{
  "d_expert": 288,
  "router_score": "softmax",
  "normalize_top_k": false,
  "balance_loss": 0.000771,
  "init_std_router": 0.0228,
  "lr_router": 0.00181,
  "lr": 0.00109,
  "beta2": 0.99,
  "seq_len": 1024,
  "dataset": "wikipedia_en"
}
Below are experts of layer 9 (counted from 0) of a mixture-of-experts language model. Rows are named router (the router's row for the expert), up (a neuron's input weights, with its number), down (a neuron's output weights, with its number) and show model dimensions 128-159. Each number is 500 + 40 x the weight over its row's rms, rounded and kept within 0 to 999. Numbers have three digits each.
After each expert's rows: "gets" lists some tokens that make up at least twice as much of what it gets as of all text. This comes from a sample of Wikipedia text that the model never trained on. Tokens count by the router's weight.

# expert 6
router:523518544459532443513467448504566475439540476500557563490485535442416510500556469533468558502504
up35:542481555544517469543451444463515498572460504494567492512516513539499447495455466509440465459495
down35:505525471502614454490468454502473532542516491432486475539488512464462476527479536500468497475524
up36:506569530451500461482470487501523456509475464543508525495506498497528527566476478531431434532485
down36:515489442460571410497497502520570489478513459469478497458473489481554569519530510523437514538516
up37:483500451501505462555604543463541539534542492503477554526510510499502512525528475454476573463534
down37:501475511424466530508368522551481464597449527519552499494524478520490480544421533561475470519537
up38:483540456439555493478443515496503460535513512503486496465469496425491565521513469452553592554569
down38:502374470501392526473489508460590522517454546556511511487485444470448445505580423525504436517380
up39:475444516504461577540534550492537478501525545551504520468499508468534526490474481488464503495526
down39:543533508498604519510528511501423507518530511394511495515505483519499472516497473531536472507489
up40:574488474511516495568517558525518522471543540528498497532465528503479526535475482512461524502582
down40:478435439418469485453459530492467505481560473495493426510471515523506430512450515478558465446503
up41:414453395571459445511550528514484486558446572468483447555492537463466509552528485493533457444525
down41:506532460469478448464548491544501480450441524535530555479497527448470473469484505475466454467429
up42:488457507505534451483518504482526454527528603451466442430522508490512483483488513474470532445485
down42:459423502490486475502466501456500515451487480500506481463547512520513542498502432512563491587473
up43:550519509425541493481489485503523489542523468499511555540464499438513490476526484496493452486516
down43:517443454477440527447441457567481544455522516480544578492540568494483463507534475488520459523461
up44:551512454523533518518493522519512528514562609527560550574450472493515510441535519437459507426521
down44:488458490516508526507531491437478571383521474458538504519492585444529500422483473523521371521546
up45:488546458529515545556504425470517525458525502533590542508507456493480580538464479429480444491472
down45:504401464542538493477516494450509546480542477507436499515560500458519578466578537529505512472529
up46:537484484523445467558561457476506475482528451491556495490546483495482511463519442474526520500508
down46:500594495538489539480514383536438516517548442510517525507440491500571479410475499471539499570475
up47:608517531528515482510490507504465538476428469488498526434459512527423532518516532483483503552514
down47:464557540532451483513513441533430494453491503539467520444450515520512480427511517470476542528507
up48:508508495532522526496505551517588566506514455442441505503493491566470521444523529513410573486477
down48:498418442518495532512518420418564462495500452538508508527508394510474421452449487524568521468510
up49:523521372504577521494513497544464534514460490517565465556533488510542469522506510487551499489462
down49:483388497462479495469496535483602504547558487449494564493503558521534472454518506536529502591530
up50:532514521497502474556536505510543486506573567475485499481472480417481545398452494469476564376489
down50:524467516494461514494569455485496437485520509489502515514549569467584484545522518392473500495529
up51:465535521536511506619488554477528521513557518482545513545491471515507500499443496485479488439498
down51:489485530507489573546523467469496560474493399495491502483535520506480524475567462430529496495486
up52:500536437523594503493462451514495470585472512427494440450496545452511533493425456461544581464511
down52:520495452532485447460531517493518547478477438569537500546526489571476449503506466495495511460538
up53:538482496511535475447475460482516518474486499498518483572495510395477507554462573508480480540591
down53:472505592513564461474464507524517578450489501558512573461538493523526530535481543478485453486559
up54:432498468486523591499432560484391531523495541548487545474510446471512504507524401522490516429438
down54:597529513486501482570527525458507503548452504481444477481447518496536532511490491514465491493468
up55:547547526489496480474566420483508536525543477500474447475515412529530545469407506522506483520480
down55:483507558538463482550563430394490444544505496463534523509535434508523532459457474485512548457475
up56:543492566472550510496504456444512599517534509506497469564506433542490576522472498508453507475519
down56:451520502435486576532487431516465474462493479448497527556517457507501477554465426476480491500579
up57:572563523527545468521519508454502510552492490415542491509481458518499483480479613459476545518531
down57:580518505549514448506568491463519534550561486510528402528532449532512487593529561521457471503486
up58:530439509586485491469524399529479466502476478509508513540475522476506535459581504505494471465528
down58:497496538551426491494575497497492530534482458437559498494480516478502476580461537510475454500494
up59:542526492488508533483456465520484392551447465492562555490469513545580540528558551485488463588501
down59:547518485521476505445513484596476523464552437436504505511529496524442498449464443541439473482485
up60:466564506503525550437477528510553474508479538507475542431479499485552551532389545456464497407470
down60:486579504466496534488550481463489479483572524487506492539531454474555467485539487533525473462507
up61:498554460530500487462438513529499466521460419559492540473579488509494512492517463519525513504538
down61:455486461465506498494515470496520505489490481502578496470593432519550492457532534501519425518573
up62:533530467496521534493522488468448615520466479567477564441461474560421534423407474502512508434423
down62:412503515463558525510573536443464519547549444431498462480547499390541546496527570512518482418515
up63:446512468526492527571517470482471441501513438554460516450589464536514587549485497475421502535507
down63:478491528477568507601531451440531540483468439403438497518531491518466508476521491455525535476483
up64:523464444500563578474509407553484495582446465456423466507579444482487506513600470491530621433576
down64:494436456501386490500507509572494510494493476532483502486566576529546505532537463447514470536499
up65:551471447504504565524535468489569485494457541536484524526511499498457517534539514510475544468509
down65:549481459524478438487386552480447481507488494488481464404489466488570499453554523539440611598492
up66:467443477475478539500415524534529383519430426483473512419526532551546507468512501498526539502453
down66:527597533474530463436521493534411516625486520469504511517525509518520525496542564524464533570493
up67:426509487520498484475490483493532540483510527533449519503529513534511527502426572493497535409492
down67:443552557520474521555453493510560498516453493496503472464456492516471455508493576498510430491466
up68:498517455512518514483451484495457471528437549544471508480492533531490540482480559441454550462526
down68:483512564542456533462489568475494515451543479496572508547489530471564494490424478553594475461546
up69:458534463510501535558496546549555468481399468480498560457591460554476485500460523482422463507519
down69:488485447474511523586558451466512577498488424460523482549502516499458582485519504486521571519484
up70:513566534610552488499509435539490544505592573556469552523494446444525523499493442452552469513487
down70:508396481523454490468488550455503429583409495497394463446594523560451470478522510468481510482535
gets: " the", "-", "–", ".", " |", "201"

# expert 9
router:438554491470539514503453491497543510531505537441503514501448503448512505503513511499525526491507
up35:483488456474504477555453517530546569478524479462540470515463485515483468551495427488469520529492
down35:541561492508554487539513472514475486494482568494589452472487467458505442445460514557443526442416
up36:481473455578540491497457511533560555477485450466498571524412507490481483554462425493564479444619
down36:526534527516561483475519496492437506562424450455483459458521506491416530507532523544485501514483
up37:536449570455534503552545460446566545456452496506576465487487553487499499535516458543539514492511
down37:501494508423529527537488546528474553509503602564541526504527523477532562591534493502514525516504
up38:545514464472500519461523441474574498516489527442471531563468497508529499586491588470447521452527
down38:519508445468436459518453507556493499494507449465526478442433440522518449447504426498534460426464
up39:494564510516509561547518507564447518530448491580489511491426477431477489518479465526514501427494
down39:556458460451443467420456476539583507519468521455492455476463436505514486518510589475475475498458
up40:519544481497487481480529520543500509560486519463473446502541470499429530506522495494441436451524
down40:540434522469490512517452560610457466486508519509510500487484558482514494458531474527479477513485
up41:535514510455513515477477457508503470479558508447479536461528483497490533501485529497522553551513
down41:536576491547486460432477484448472511462475544514558478519458475471534515494472533516517531531425
up42:439545526452517424475460509557542487512589515462490550496505504427477472535480473510472514518521
down42:479520519451481543436504467504473441505510561525516507498552583484513490508478489466429481534529
up43:473541455497485533473497487482476473480447531540510517487471489525529600509464504485506547467456
down43:527599510514575477546500581461525459528494478538485522469470475476529441481479486490441485472481
up44:532427509516523509524574388481497556500485453508546520540466482437499516464464461539533500493488
down44:446443493519516515554451578579572450528534457443465514515502534577536494565456483500521565556568
up45:514490457553520468523511464522576520476457525546531584541523490549478548431509453475363547524492
down45:557483521455447528485532453480441505514505506493531520529452456549516503467428482464528510511516
up46:564462430491551541513527524519501508464439487468525526481465527510495511611478478519483556471572
down46:489505569495539610605514570484530483521475540523445436497567576489565495568524517479499484492507
up47:520484497530519461570478515511555576481520453488521471562486547504507505519509435500500505536579
down47:528500526503551519527486542413476536499526515524530461522538468486503561503512461607559535462487
up48:526507491441531471512534507500594490489516513550517528609487541489455532516532479483464518471498
down48:474555567542533505477567474515505461473520451479493516492513480424465478578559506455497491539462
up49:466555558462518459488479503538547519524508503557476484477515457465485548524555491496445499528522
down49:507564488501480496483551516516464520528578553521478470486524465577563575531474529428471545523496
up50:534463469522506561435512468470569478470491508459566478540513499501441508493459523471513507519507
down50:467480550495503551491564488487552524489448447499398520538487510515484498483569476585504515486440
up51:532470443531490565432524545440512505493536464612500540480511493495453549484503425496462530528444
down51:471433583534554508477521492472514565517499507549443533500513466492494589447519513553593540472486
up52:545518514488509521542478515599554506508500470512487516471514531522466493422490504476545576498473
down52:485456514477464444529467483483476548477485504440522549509481506538454562460515530452499518546526
up53:525464458461504559462491467507487539417455495480481521470539513427469540520497393441480517446516
down53:537478508500510547493524547510605489468444448508553532552492571532517492519508487544555503504466
up54:480486463490484503488474543496509531493519462521486538611473520495513477521554471492455471526478
down54:502516512521609521507517520512519457425561456484494509467489499518510520420484560490458556484518
up55:495462457553524502477523501515520454484491490537475565500488492502470537515494512501515579464513
down55:470471549511627468530506500528468445498519494452477521527514468471488462477497518538485474533539
up56:506488496507473423520531472515489428510604528566511522496493494441469476514536482437462425423513
down56:466488458544463481469451533538482513491541526528446534478403472463507443570511505412476458512449
up57:635591451468510503510536547521465448502473448444524513488486461508446605585524484449486493474460
down57:480514516447467562492503501509519529484551529461447475509499449467556495437513575439493526520617
up58:570477462496546475536491519462504463473561468493567560501526507507504530509496410516523499534488
down58:539534547460466419460467472524541481543524503475487554468485494494517494453583510519475554516474
up59:558469484521507493454490447500510517516471440405500522480452517498426492499511479517520537552535
down59:539473455449531452461470503472536482471497475488469551499469593570577523478467463499445557510569
up60:530498497509556471527480418484514566552521515512415476497540471471407549508531522533554538467535
down60:476494508557473499556489471518556539535486430454544511546447562568460488472501563471395535567472
up61:569541492508541529527380534481542450517460519453527553487493538427408445490487507510534529557543
down61:487478513462471554452502532499497483472518561516534489428493478462566512486559453526538481487545
up62:489545452553514493474500495511538501405525491471560507542504529469489512468469435465474443451461
down62:445505509562478484525542460562488469510516507492562456450432524518505493471551537516414519520461
up63:518562469467495502488474527483517522494516473437550554522490471519514478532488547496501567497518
down63:451598501506521506504475527537520519491431482530499593487507443450530493517520570506480486524486
up64:468525568497493565546514579483467461541430449528517425443550465445496486575498468542522570533486
down64:516470545611541411453541419536533526424493498500490570508559524561494525536520445386429405501482
up65:488539488535492470514431502506573571487577446483500552549471496507482546498517521496490484436517
down65:507489488445482483525523538580535501519504513539522539523472419487571513446503569562474517524573
up66:432486505529519535560512529525470550479443442545473505446482463437491525490546471560548465486523
down66:528472524470515429476517485433437525449517489530516553441552538513512513467505454437485504477558
up67:529465503457504510558383463471569561513488485516550512517505557486514499523484461475452461550475
down67:451482503439493528505399526487579557431507538503390513504475453441518453460542565559475546512535
up68:570511431461537407544534499525488527488568505559539497525411481485432575399504454496487514469505
down68:495486510523545472569507531475472498526519477519515572506422455530576453518546512457573546517506
up69:581531437495553507516493466543498497455443526591555477524447539495501541509567434558458458559507
down69:501520490501548440505544550575487508542455479507573510474407569505500525524535468582483484529488
up70:500543472464499501502512515501498547493480452522478547465488552476475467503490491484474576434454
down70:499577527459488449503554480475452579525458506507523506511438518535461502511474562504463503456502
gets: ",", " ", " (", ")", " that", "\""

# expert 1
router:562489440525560492503484418526512511501522519481503484498537569448490538514546536522494522482501
up35:577593477475503523490494451427536484471514510515544508553497487498497631572479490474430491482501
down35:497599540498438591441572537547432477549543449445471492492527445509572490526519527514488475457504
up36:506482540484596441553511553557498516437545519521509533448418455540524559488511463454515498503437
down36:465543545518490480519519458560517605530535560482491437527567468504508492470553502503531520509574
up37:503516437429562584547503494461504590461511539588515485518462488510463473475480390523415447417481
down37:533560474477578515506447542555443458472535463561450504495531458519468514517522493549485508493485
up38:515490469470533530436529474547554495502583538523450523533504487579458554528558532469448522578423
down38:484526539482463480533438622523494478482515490462449508568483504503463453418439479503489485517527
up39:534508511479550501495486479491515437541510526494495550531556505495463585460511475495473448518442
down39:455543517453613494541524466512406460416475502506517568479443539515548507469415500509498461507506
up40:541528474562523499558529490541477472524461461478487517514488519528500525566508480446447468513471
down40:449526515490488509530534480560522546506462477493542540477479540444501466509522474483508447505517
up41:499511537481501527530508509555516491478564415461503463518502437482473502502543486492480444530492
down41:554468532482530514460502515495507415472449474535499471446512507536548469563511503461555444583542
up42:516506510476526534467467444466511513455495501487560550514477473467434534448490477465449553509516
down42:463432555504484435477460472476492492476522538462477530453497503410443465555481525476534455521494
up43:673584581428537459512504539451549507522540497564553526512519421449477551549457521492434543472458
down43:516598508434464516495473532550432456544544530495445485545497456560597469485503528496460506553470
up44:520552430488548505479499464437516525507516544481454499483473486537473529504516505412449601397459
down44:515481547508486493520495441536479494448502511490460474522505562482488569471451507416500565509457
up45:517468499487534494501492476467484589517579485505629551482478509478486521533460499465504475466439
down45:564513489467457425445473524501368510562518465510552524481533467501477510544501508423478480503535
up46:467512467548565446562424540511577582583461519543544473493517496510469601465473467530472535493505
down46:476517513472479495519488473478444446506473517524488464457434554494498487518516588428542462577534
up47:480470466493505442441503488478524477459520488485555485459464444554487511502514456485502500552531
down47:440512538471398423470540540491531562506520481544481523512526442562462436582467524495514483523594
up48:500642527504486554470516513560469568519425506506480495546507483450526496518480476514496535483466
down48:499518478480453536481562486557383515507537552555521462464451505514488458538474520451516479425452
up49:525530491550537486476484480483528484439500472523578471496503507466491461540516516482469526560520
down49:545440520572475478464459498487556520470559483447531477427466553529463483559500459528512494601505
up50:563496545517525501520497445550529480510488573571543529599485487467440425516548499418495472463504
down50:470538430519485493506456490511457521459446571442488480511479523423542513468566506532481563513522
up51:524491482505494535468508529525507520490510457498504502507501487500495474482570459498526551539543
down51:517487465476531398471505507546431471562456500460510449524486516494515486493499495555535552526514
up52:494506456472543432463494551524528469444492499560565517501473461518470480492548468462529494517475
down52:498499428485476466530570508521555438534462534555534459504385504517557449501529528532529515524465
up53:519510465450565493527501489513500482538558451564488459489483479529479550511477598497581483557549
down53:442530493456492436510468450483486479528541498475474518471436495525539531501486483496467547551473
up54:475470458497495547472442540472550394548518415471474500447533454528462534528473483516533466588553
down54:440514428495509531543481459558503479529486517463542463507507449545514547478443505476414478465470
up55:537583462465535455512571474526445443581483487452519541533445461448442588625545484500452484509470
down55:506525521509560510535420448533460472440430509466466559457514452507489422432454443474437524532524
up56:494521439441476476495528530442514479571522469439532492527486530571469505558493447483521546536412
down56:500461476586546485481535424492503534469550503479549472480534472538530429505493513515528503480525
up57:503510517474560414432481435474519502503536562476580543471469482493507537492500580501511458483559
down57:517540443499560487562525516590492520514466552546537470502515495550557550491513576528467506459478
up58:495520463483613471483489510474455495452571523510495451472495480476445502457498507505535486479463
down58:540529486512448452533468554520528580501450562508570503549503480546541478519495520525497540592504
up59:455463415479532440540529565500465454538528437483528504509420491488503461499506509485559484482553
down59:482500510481497507537526466537510605492440449491465472554567617472471406549509464445457478577503
up60:498508451523540490547446416510602480524479499567534498530495519540534589438512575413402495492494
down60:540542504448421581455572517477399497568517534510516490404483444477516463545578487538474497489512
up61:424484466515511461534513466499490520510524476486467535481525512468406587516507527523487538511509
down61:514454511508572527515501522545520501385480525546510543582524573524503541405489527432460471499465
up62:563465446482523467456491444486531487562518468437587519466487490428438506461526546499444501446507
down62:555412506493475480456492421403436497423532512493546473534494565513470486456456454520460523536476
up63:590498535509499393456483546476459523419508416548551509454434499460512528463508505509495451456461
down63:585469482475583475454537556520443528526435470474524478460492476529476501463546487535463524565443
up64:486537433515530404505453491440511411556484487555572500525517491524516572482466484432507480488422
down64:532518465467537461539530471525452454558447505520490447485445521521598462544584450511520552449499
up65:540511471496525491544498465546532454550454476501526499500521482445483543518467472527602424519501
down65:437450518520398554452527438448516512454572524449518549473540499490489447465533528438526456488523
up66:533506435493497555473516519559524552540571467470434492448463509526470448469527448452518537651484
down66:525528549488509520517527556465528526449495502519572500565526469500532449538470535526490464538557
up67:518502494535528499489493473528535558538522472477537616536435467572502494481531440528524475563516
down67:472530541488498499444534471491431556508479475509483537572525524486452524574519430435457533421527
up68:593518516533523537541551467497536463521454427453493536420464469481476536541523426477438542484488
down68:488444510486485549505537473482558495452490447457558613518486538429416465480514434469519445496597
up69:492481420488531442461496433459501545556452508469570517499507502506509475477506521513468492506491
down69:444435502511536515534462532508514504568458501467448502472511529557477490456514436516487529510389
up70:484589497502477497489485522527558516565473471472575447570525464482497429536513458487525513545550
down70:560526481550518534508491510538517493481587489513444527560472501530530544486504523521401514557586
gets: " of", " to", " in", " a", " for", " with"

# expert 2
router:487493496471503466504487489506547507476555493463477553534489521514443522482506558513492559485515
up35:482536476444516487559550543469458445491514577531487472465595506471495514504481537440504566474492
down35:451398558487505455465524548473449517525539544514539532498534450468447483475500437444482551498492
up36:508472519514491495534456526499556550503504515503547550544491502498489473572457468542492482514475
down36:524497501520476547516419451463482578483536486466448480480418555465476514456538515450510561482468
up37:520495463448529557550486451570549528526463482518534551500402487451527433510521484431512540548499
down37:497508490506517482528456473526471520514532529502599477484488462473511446563497513494567550442474
up38:461521535488497519493481483530567448530509494504485449559433488534502541492492518540456451525452
down38:494488482517418570459524506456454493500479495424479462540559482512541483441536454485513444477503
up39:477478511494491471575470534504487533505566507507537510526432488505432539498449500544480563527580
down39:514457561448475546467495499547524496513568475432551454510507475476499464495527499454453499476487
up40:478476537520503436511473508527527471495447552471536492518487516495483485480536483458549572514490
down40:465489467443466531423484529477479509430515434458534504496485470535577478499513548540555531507491
up41:503547478542541420491511512454502504509521567558505520570485517484530541467445514475450470550496
down41:522523438472483488517472511483463459559541546438594505457535538488502524395467481554538510498464
up42:489537492492513438539472462511509582531491530533544504558437511502441511581515516477467488468476
down42:487477399490536513465502502499475521455475470481509518392474455415565483521501494494524510440431
up43:530501487429492527512512464532530553474500509472501510558462533460540441510531428518395454438428
down43:608558498493441584495528425517516495477507478457467501513506539509497466503520521479538466554483
up44:509527507555494455574548580502520517514517486510532546507445538441488533535430430530488479536517
down44:447526593555431433560488570450501505557548469434417483514580438516527467492567491410548515478498
up45:479453435445493456451472519510569450472512472480465562516506465436457503498471477483528537484457
down45:472487528505522520569475502418542502536525477404472500516523499497447459440567564437417521480574
up46:489501506538562444481439416532504496487490515516463507565438455443451518406479515560544560444481
down46:506449568557526523509471478518503545489556503489417467477509510534471538490504483535505409480474
up47:510448495526514479478539513498450523524509534496441463599425511487483559532511515468473469501497
down47:477519579499508521497484529558479543518550560493582544576574452452541515564510487554501496458463
up48:550564475561545468515533522515528521551575504479489511516494478488477511483514514514493539487537
down48:412587493458505522493566432498505518470519516517489512567492507498529445553528513505542501566512
up49:530547447510510556606473525462456535477446501507564505523488467482463598542513510451519492553411
down49:485457528565509446460540506502517573529464523481497596492506510450485490495436470434526521527536
up50:505522478473481522487537528595523516534500463501528443471540524574476527488481497478502552529487
down50:565552550543322535568554485514501483480521491428463449571476430486526479447513523501516529523454
up51:513491428520509527514501488543447570544489551528553483493504473517485464531457487496473408520470
down51:573585479453515495483436534485434461537509490474492497524505471486539510516522505543478553527467
up52:523535531513538448492515530507494601399530553499574449495483459466460518497496480466471445444494
down52:492510495564521508433487483553383469477536520497484464475474459509527503504513433503511539489385
up53:531439534524483530440480363478498508478495496477503484545472534453514460484547450545566500520524
down53:570512509428514484467485492521456501527504438529447453512461425513477492516588495553514522517468
up54:500521403520547486461511449529496507557475496528501487462568432475473530516473556483456528550491
down54:502527452409545506452551398484452504468476482543536489529460493506570566537543475532484560464513
up55:476537514490489443418512500483464452570460447511446523472490486442485487464582580476454447538507
down55:522595490511465521454536464468468561419515506602491516522448520456513500425495518491463488455513
up56:558508464491520447602484530515570448505422449451464550473482515479505513488497489479474613487533
down56:478535548447442521503502530495472550460400472500489505462522510537538475531497516522475542572525
up57:489535566510512527510497421585517517544546548517522432534555481525455431487451501420449484569488
down57:475527553499525513417441417487525478594534511506546462488470473549570448424478481563495502504457
up58:464506450507540515512521500524480432525522548493579509510500480510479551508528460517485440489459
down58:507539527366468505419528460474431478501555497545568483537483520556499517415530494518477567532486
up59:574564438547492430484491483508522521440509500503531459428515491499556543515473553521455514504491
down59:502513546496373446489507551490484440472458529582485492524444488561504471484506579498494504528573
up60:648453504488475495532475505462481541503488453523494492644378441513410532449530456451508569485478
down60:488502564440543508538430535476470530478524479527494476519536550595480511498537566497480450392472
up61:466529479499529544486489538513504520528466538483501494444514567476470466439481485437504455533508
down61:482523555514525510488503533410474519549576511458501539521523522483527535459461481501500560495543
up62:525584484451495475561458443510490548485558474403527496495440515537464456563541450521537497513522
down62:526515479443472509447509465548554529488442525473494468490564514447542516509514457538523469523553
up63:456518456462497492471461464530543550519510492463531504470529442503474441539483551471480500537529
down63:458476405467474589384522481493472488515453579498494499463495487539491496507527447423557587481507
up64:505517517460496422504467558463535506475462581506448570501460528531484496542476554497440498488436
down64:531374506417505448471470517481541490438541511489485552482522500483559608520479531546470535517477
up65:534480444545547543497532417468461593442444507483472533541452530499523647560509454477485525496531
down65:557512507514491462460521503491543465557512542541523532505513468536482470488473488504500528566478
up66:498524564496460520453528417542540407478502399456460455481546568510499498541518458459533587484479
down66:454452521534415554548515532562493537458558457513486497505504448492513478512520486506489517440511
up67:548525466566547502482517499544476487457507505462496529518478506563490509520481482484520493480562
down67:487494512488521485432514499518479505490547537462523540545536433417474459517536448554551500543451
up68:455523525561489494481544508468522468494515480521524434448560525476482529517481519466534532505508
down68:530516523501342493506537548474581527517509508494505448512434437452515554421484508477521464530482
up69:482511468465531524524482495498475509506503485508471457485559505512497552521462475459509430540478
down69:508509475513390519516559565527494545578484481524490518488423493503519537461456468441537498521462
up70:453543465484483474553538595501446513512565451525559518544551438503513469457498424460498480524494
down70:495551500415527409475506507440456537513525555483437516479491495489482505498500539571528458489526
gets: " |\n", ".\n\n", "\n\n", "==", "===", "==\n"

# expert 8
router:466553453479574473577472439504517539520593530465516543507486336461489520551498532461501480531507
up35:518546507517527469504434501506549580478433468557522550512457553473502536455517497535490552493476
down35:512495471546436529468491471488431524512439468498488511553479516464517468508538519477574499546535
up36:492488529504497521538491495513564477539475500516518526578449523546525477515555476494456481544540
down36:465493482473449442487502461511472581509479536491500478501484435507531522484502538491469568474474
up37:567457490513571428476514499488491541550515420495452432473530538532463521506454517445539514497471
down37:535564527513558478556538530517493444495502471480446456486381546479519463460556519466470484447493
up38:493462512533498507447462472569550522555532470464446437479533471458511521563509461502494522544529
down38:514512498425484588527483542465512481459490545488523490470490463512496465530506487466430482459504
up39:471498479477498515465538543514530489552497506477500472554556519507511465574474447450487534470502
down39:470535454538511540508488470560555464524551579544554546449473497554578533526485492518478478500455
up40:449589536495475474451410492515450416468521535518487462548523469504482515566535547507451493591398
down40:540483461504604496492555447508485564461546513491512514469527559558517551462490540458492481485570
up41:491454473405523511485535532569555527538507494508503512535460477507491461522529583483459517506454
down41:496519515492557564466487485438522480499498447468493454486535438497443479516518505546484459509501
up42:454463432516497495476457480543542491498482517417453496465422486520496505494501504439425541463539
down42:496434550526441510498485533459508415510493491549533456452589513527568435554546491438536540495530
up43:580568418517483537412523412488538489582439521480544457496513482489498504518538543478536517594525
down43:543478476519551447457525497527501467420527457484501478498508482503509460413514534326519438532493
up44:544552521447522480507511525554546515499488526490590563576564550532445547440500534462539522494459
down44:477525488492520453413566511500533543446508538481556516561430498543522529506485552449583471493525
up45:522483512439508457456501436555600515425443481534519548499553509493501559474509414470513471494467
down45:461537587465527450493477534445496415514457505548456493496564480416425494473463525493509451492470
up46:543489470488492440544476496475553485539476532493569547513390470414480506481465517554506494561521
down46:498473451451545541490448448541478493469501491498496509523463452513516458438490458457516474515536
up47:547506489479551505509551527578522444491525440494458445539509480513484510536488526522504484464452
down47:576488482474522482549469507521549494479506450534455382443461432490463499480529475550526507543561
up48:491535542495512451448440445479532493528561524489551539516549556484433514525539478491479489486491
down48:513469460486421511526482495481472442522433482500440506461471540470522473533452498461448526486449
up49:512487471500543451576458506496552479520460528521545449534426519474427477542451490553451515523531
down49:573495506475555438436510493539519442473514478512507507517449439530507536544491518497477486503475
up50:575522490509535465492474499455531469533511510524501431504494511523477537504455555480485588491498
down50:498497521487554534532555536562534516524485451576482579431503536510505521503463441500521515459529
up51:471518530463609514547483526436512505466448495458619578495491455449517503561509516519535473458494
down51:463497428473454544548523507491468429503486461482393543511540552490545475530537503541474463426577
up52:483501498538552530520530459527543513556501452519455475458437504470434529533477455513513531435434
down52:545534458431499466513463607515502457462519470499492415493472459530559491493571498514543530566491
up53:511518408491506478524502582504541498487529499518557521540455480516480529513509516512452496542467
down53:496564452441490503528460500504423446529536492541516437434459520535551552539566551457480504471544
up54:543464428518549455458485545503508479523519514515577537558553517463488452480562425551467525476456
down54:545451477449423482458493529429468522492634436445479526510455484460479507471526441569498512527502
up55:566551473462499428474507494520480497471550462399494456459540472494488501507495556451516538511449
down55:529466499496476473523459530490506494517516473439493428508508454473456516511513477564556533558472
up56:592508548549514444505528470557468506523485476586603466590379449489428431508450472445474542511404
down56:452537465579465570463591461519494491483488469432505433510435539499511445510523506468468483455505
up57:449551438548539454517447462507520465500501499491516505560462452522518534559471498524488486515540
down57:449458501493469471363505524522463517489550500491468534508516496484456496489526516562536440502499
up58:537539493516507437431509427485531577534525547474443484517483493485471470458523503417443532585482
down58:459458521516533478441470526509510474471491428477549568499483521519428467453500468516472426514508
up59:558520473487496500497509495539550557484507517539589487540484444499495535462505528499449453435489
down59:415496529534535530488477467483451449501516570450509424543428584481554533440541504470511533470436
up60:545576541548506547504528466492467531523487422556513576494485429471488507438587495589460500492532
down60:475508539483426481520496493499483522530496530548508554534523489464523590464548491432476523465547
up61:498521487468545485452543484482526485561439540546589506526473493456433473477480501517506473524492
down61:510502475499489585539466511564515431484517512526520455507426537511507480474501513486447518535486
up62:500499406492540395521480507581509475465560495414530488521492504498462455495552528447488558491476
down62:517506432550468516519483464444528457544422492548491429501464527501612514521431480507464497522530
up63:453593495473477455547483499523505493478504536437579567460570542443525584547469539491494546457481
down63:474468521472519434475467538486502476558532537521573545490519483523537495526546483447567495485500
up64:580507447518524504478491540491484408507499473552541499460456463460456465475480540535512489473425
down64:464491482514366502507519461502502515444489519519508476492444516441519493470520420516537495560525
up65:523432495481600454572482556504557422494468528599553554468435512504432494491509464505527536476497
down65:566495495507499415417625456520498528475500610494552506586548496543506509390463506562492508540436
up66:569458472525543502491485526527552512565476458511518504575514523506506529524487476467468614516454
down66:458534478508495520526511532480508492439526461510563543568465472507541493531468471545411465412539
up67:563532523481528501519481494545522512470515484480518538469497572508517487513544383485463531540495
down67:569529452459557528555498446481461522464562518488490498505555540533527454516445446536421484482567
up68:577498446531631462524489509497538578499489533575642496552482478468431483463597420507496504491573
down68:447459478494483501477497467591472405460476495520479449486472443541553457557514464454544538470506
up69:521511486502555450524542406582466546472475464520487487533457582611465494443454490548516520466545
down69:540447466550429498470502338508455499530547467523522474522519509522491462474478630508486504536561
up70:471550432485494518494524520487517604464494458527529488457496520484505521547468506523431592457456
down70:491530563479535489540458468562533510512537513539456540455430465502541437559521532461495429513540
gets: " and", " as", " he", " or", " He", " it"